{
  "n_experts": 128,
  "attn_scale": 0.177,
  "init_std_o": 0.0101
}
Below are experts of layer 3 (counted from 0) of a mixture-of-experts language model. Rows are named gate (a neuron's input weights, with its number), up (a neuron's input weights, with its number), down (a neuron's output weights, with its number) and show model dimensions 0-127. Each number is 500 + 40 x the weight over its row's rms, rounded and kept within 0 to 999. Numbers have three digits each.
Before each expert's rows: a language model's description of what the expert responds to. This comes from a sample of Wikipedia text that the model never trained on.

# expert 57
Consonant pieces within foreign or unusual names and verb stems, such as del in Koudelka, p in Dhanpat, leg in allegedly.
gate0:550504514552483492520573493574469522463542510494584436548469520517542548507444484516591496561568574521576452475528424518486460505459458511505457511462537582534437495514495475500517489528452510576528507451511485490488521550544453443430412568577437513540478488475511492499490518503489431494522489504363510526527512507496492477488547460467510507531547453511488482475540529533502523540476
up0:582493435508484454529502479489496479438455549562479505460512525424458479570560490449461514448566494453450461513447521450505493527469494478464495561489529518504524566570473437475474545478491501451477481519483501471512509514499519497528493546561553511455556525576511595427524455559505506509475523486559461480505440489486473547496399468572584466474422538536515532569455497506451536492519
down0:511448547467486485524531517538481473525471449558568483535498552433479460452450529485493503496571524551531478527509476400487580510606497479478550512524476496512518531535475561449573453525502464495540611554510500576544530496533387545444449477480492485532541516558494567558508562464506516546544471552533489469502520428480522485469549518511506541489483497479529543525497523511480419512515

# expert 26
Prepositions like at, from, of, over, against, especially Stats at Pro Football, plus empty table cells in election results tables.
gate1:455491587440482526478516552425486507577443555518526474522466492465496496487420489593508475500515569499581506524548525448517424486482480492508516572572467448448502536446537444457492543559543448531462468504520495488477518497397432510512521485500455537492554528521478565470534555486458493489566461516538483548580494503425467488446522441501519527523489426528511499482464457525478498553492
up1:493504495453539442509430626479520545558546514567552504472477431480457459482452511549457468526488530565521483482541430497480462443472452471497502519555435493401529468492516441480529467497513483488438492534512438550509485446491459488457545442456441552548509453456487557535553463563469496523620484501545464517514555502516517458442499486526488503444538500511476503474448530456499486540529
down1:469599483475520487504512490468432560507470501495526506518509504537500497446535498499507499431544548573543522527558498509459420508533494525515519483505496459557550575520481502443467505544476538564544532472498438539524499534427558464496464461463566505444539504437456509475548575475459491517549403518540513548523504516572439525484485486464428589478564459497444540487557569498547452523510

# expert 34
Letters and short pieces inside unusual or foreign names and words, such as Oʻahu, Olzhas, Helmsley, COVID.
gate0:428489523511415520546495429508491528528543529436577554539420498521447443525423525513509489498556611498512530471541513494522538430466431515498461537494496572505563502529484591498544537547496525484503493454525466536486494556558476549567560484480452518385524508569486508463513520423507527515520490513537495520488465508522477496473482411480531498525509500521501472418533531534493548473483
up0:624497458467520544443534550454470478548414546524465520434530475493513466485563541515410501536471463506424472484513472552515513537432510483469472428536508484485493497505516455483492517459477496487516513466490454491463577445476507484549508567520501534488574512518426549497478540564503492495507532444493587534491477511464492570548518524534494479431554488459502527563489468376550517538510
down0:431434426490514538498510462491460423560394519466512514579459457417455463460488485467551486557493534491572571546512446577529494481541502494488491499496442528492489431497601460488538509459494488516490496488515475542437576499520510560485456483531512567451451497463496499514478406455562528517465568460487461532567486511527434511514479446548502507484461523472497465455488488549496513504495

# expert 6
Colons after infobox field names such as Decided, Designated, Full name, Box office; also line breaks and name-initial fragments like Bar, Mar.
gate0:443446532570508530520527418539486502523513468474531516467494465426488479461567511493575527527489508500474464473487471542541526492526532529554520460488412486532487534533503504504547522505436515496543513448430501476543475451442460545480446547473493555565490448493502435527483549497514436485487551516456493556531505624492529456552492379525541515508498523516556449434487539463487448466421
up0:436448454563475489517504484593553542479534534401494399425479498503513542503478526495516510487432516487498487489467484507545481515513444527498451423499502541473572508485529515488476485491465482448502480508499565475487436470477527509497487532476511513547480537483424401497432447495521482465510551487477473542489511557518566492559496365501501474445466484531533534460536591488559500458428
down0:566505470511567560478494548469568557404539536493513451524487507537415524535445516561483489536452470538451421542513426519484445527513563477487495493443550493534481543467532480540528516477441462462502506505502497481499476545453520499520540483422420499433382555487503455506490517511481474505590457509512523519432489512515441489519524483468452516513576555550441500485491530500564501547537

# expert 59
Last pieces ending place names and words before punctuation, such as ro in Montenegro, ia in Columbia, s in sharks, o in Espresso.
gate1:458463414530473459492548508602553472447561442489510392438544508509564535535497494499518520501533473483479516470444427472547441505557482483413517496499538444545513539522526498476522527503517531494463511502464422493539507478488513485591485514555461487530478499517511549495474487509543468497468487457466518510533461526480545560449567465521585466454457597557458569461488555526516558481493
up1:450526569515517552483440532555525459515541506547534445517451538483496566551494491508453500512521556477503505466481504470517569423593564533480508576534535520494513519562511455478478508514429402548539510544491416454492478424484529500570529462511507461591496480547546511452499480549467551465473477524542519494514501449471576537535478525491479407450434526506508533502485462457544557501500
down1:469483534520519539426577521547525593534588515558532497484481528526461460523525449464477561424483465474498475422515538507513543508559466471462531441477507538472487507533462484420488488514489475547446535526462432509449406516545559512552486493462483517554523494527459472501563535487492467468530442461540463559526556477474441420470543519544475441471511419547507536473513514557494545469468

# expert 58
The piece st inside proper names, especially after a capital's first letters, such as Houston, Woodstock, Wooster, Ostertag.
gate1:486464505536490502475478490566527528461550495549462434477527546449516479453541542544563483544523521474553533465459465598490433466523541522496536501504524451479491551441484544478452509515573511492447515490471534511468472508400526507502511573502491567455513541498348536466516426535524487472514531457491490502536484534488577466556467568450468507527437499533453545472500476532487421541529
up1:436500470499501393479515535470478545473552500536526465471514488536481444405514525470590475519499561534519503449509462583538509536471452507466521477494524479523488552471523516494467515512517528397454513485467471537463502527500483532482493551532458554518516548436466514508479437519598585471468475464493527545526511489570474482611512546463484499499497565529418568448539456452514564494515
down1:538589484595533517455636554452546509506523572473506497481477470520451499519515551477510454497495518495458477473536491497539528475483502601474510503467567489548493503543481524514484529481532462435515481523521474409468488565515552476477509460510550521484586458453410453549506498505448545479498494520489578434520507591536518524508490496467559538452485541431542485513546476514546479551501

# expert 30
Middle syllables of surnames and proper nouns after a capital or C-cluster, such as Lec-l-ercq, Lanc-ast-er, c-lim-b, plus degree and prime symbols.
gate0:527505514528513452455431470557492501519527495475432493481523531555536479500486519538485530494533493423481568548573468491517443576479529522520538463494563533581503528483512514454515584549516557477492510506487590479459523471506490434500488486473503383434484562495471463513518538498529505479484481491536510491533555489450488473389497515426474516575477478546581532513511535589409459502519
up0:490547498527492484506484483532461484491521471463480451539544504504523460507533425520486483513472468480429459605500465446541451593540561479531431433423518561578534521507505529490484542503506569418521509460527457483517529499570537473476527470520486455418454552489445568562511492541605509547511509509538543510479486477482571495447481484459512553522524476525495497573454545575458482500520
down0:456511515530574482504581564456563586550512555493511401463523538544479529549491485520468557507464485462468510510495473504474538516565403503478497559406515524494578498464522494553539523575464462500560486574553487495495479465489503518480558516567491565465509530525483476495523502490512541558526524476513495413483536516462469531527501570462480501588489497464588541524446457501458514539520

# expert 5
Prepositions like from, over, at, of after figures or closing brackets, especially census demographics ("2.9% from two or more races") and table pipes.
gate1:468499470467501468559463423442547458514390497459491433445475535480532511546507619527516504555537494478465497509460535471475499527520607484483507488515489548510534486500448525457532500526544532471468577460530426515550507482559505489451505522529472517519455465480512462554449546501559502473464552519485407453544470498432520484519463503518481405495518472526591474567445516512458480462485
up1:478516520491485531543478535550513542561439513541527434565477459539477533533524528558554454521483560524533464521521499450509491473472459471471581490513517572457524511514570465467591507518580551478481590485557516544469584500470463469495482479531492516480486516484525535504528554531481531477629501528543552543493548530475485502421491529457466486466455473597579501542466563501477495530506
down1:525491541483539484475543514466512538529498480542547493475511439523511462508554499403506407553443482461476510439477451508555535477511523498454538534500540512473530426500526490491447401475468459470483445525465514504458539531517504516423613541524561492517521475540516495490500514566436402554484546522534432435512457560534516448465485477460480480561495540470615522509471500479517502456485

# expert 27
Opening stems of longer words, such as con, ind, maj, Sup, offic and histor, in w-ind-ows, con-glomerate, Men in-te.
gate0:582449510483531466441448556505464550556475574542584516536490568480529459569469568572499457397398478499493539553500550530551497473495504510508540579562496459488487492457525475477494499504485446556494524493454544484467460475491505487485474517482508521594495499489506521452526512419467527410522531498481516542483529425420521557500509505517486494508440510517464522579495490447458485520488
up0:574475615512511528493490478563537500526433543469576507472558511519602475514465545519551510480483517494457548500529507515522540433593478504529533491556440478477541518505454539497546587534516469535580509429503491518502496494537494527534494524544468521531480465510505556554548429450446476527518565513474518506447503419465504532517576499484461526537470511410562497546542480478470479494445
down0:500571500519534456511536470450480588537515537586544523540555496573484459482500537529485416538506560501471537499482518564440517492571429519490522522515502478473534501500539500466554428478552454572545532506458481455509457549507522526421451539507529471476493430495568505511561435522479514520461552398484482428521576486457541512553472535449503542571524506468474510524462542484510486511464

# expert 28
Word-internal pieces of names and terms, such as collateral and brokerage, plus colons after infobox labels like Total Prize Pool.
gate0:502463524544525474510522488537547474521548559564481395482478510490507557489479481496600518526607589538570533436483580488448460515546497471489535471517475463473468560485575547501561490516467524558540457492557581481462509518516497454633473435534492478534501490517463503514530516504557523519498511545484526536535497575515483495569545449479467435508508484541536525501500488495536506534521
up0:481515533439476427461499538496462490553449553489576531419469480534521507487530533401582518454519542514478508502568507401493513505552469490493558471462577497571525526475500467473547546494494482531520547481521516400459589536555510450512452483488485464548541418526442565524479559498584492507441457528512427492495501514496488532471512547449542490561490462519518488514540487537516509508513
down0:505447513525545505532466405536556444564508491536474561504522458557538472540436472488535561543456471544411489529487502524504533489592496461518513547556563526505507458569487574493516468543488528544541476455513435540472446392439504488539404509554451475511512506564481472471492472503566507483481515492509538532493551428573525506523465499536531465506514593475524533505487523491483508520456

# expert 19
Colons and separators after labels in infobox-style lists, such as "Max. depth:", "Dean:", "Born:", "Postal codes:", plus table pipes and line breaks.
gate1:564487499488519511468501461493471429490419562466578489494492483517516506475499529446472491524517483464535448531488465460497505494391552563477583589533543518503472548414463507495455529518481409449489542504483585462447494455461503524493528520518501518477536451471500590436535521541552444540484536448496508536503554588470447514524474456498488492500492497513465502502516448400497413504511
up1:530503467531473489442536535562528488516577455525430527531449515435505469501480495458544527459508429475474487522504525623525430534585485435509479428488481518475543460494449559462566477498542535481518472469460395548475490522526508483502467534496476448575538499536516580563440471498460479495507457473471470417454488508552509449492528582523513502477544551497528486520498492495554537501433
down1:530470494488518491465473464539532510552442493463448443526422520497616501488393523511476506544498455546518536472513465571533490462537509420518448514412471467447475413553483539495520541494505571518496523468477483493517534490458495476523463539456494484489504503499541465503470472377565475569537501554548488534494522464456456564519487458579455503547465486496540537499522470502575468467444

# expert 0
Line breaks, colons, pipes and closing parentheses in infoboxes and tables, especially the colon after field names like Class, Address, Transfers.
gate1:513510508464479477497497494570509519523518608445504505480498550489570440505480486618548562452491507476447472552497516538451503481539480451527464467538512514566466483458523495531531528490547481510456500457503533423467488500488553517513479453477523467503449575433458464498393547500506528484521514560563497517514432548463493474470563524459492440525473521554531509609438519583462542519469
up1:569482436535491538452441465519514534462547444545455492533563505526510555527509517427498459471514465489581469486484466509572480522450558460498537570459516537501562529495519524439451467554519458472529546500489526542479534534486482481460493577561507460471534499503515524522546490478482514557499440423524460454515497458496544499528407497567517599536509464469542538405522477420495501461566
down1:500461477488512545469510461508488577498474543560505546527577503462530518495521473571517499457548436469552523565468482453535431549505455538520553498553492529498486536454557462507483411524518473483474512488457498530545482438557520473496433463562588505492448477484482414540442445518478520496435465416497495490521435487518529468477504498498423525522540482531489513553471469425434592438502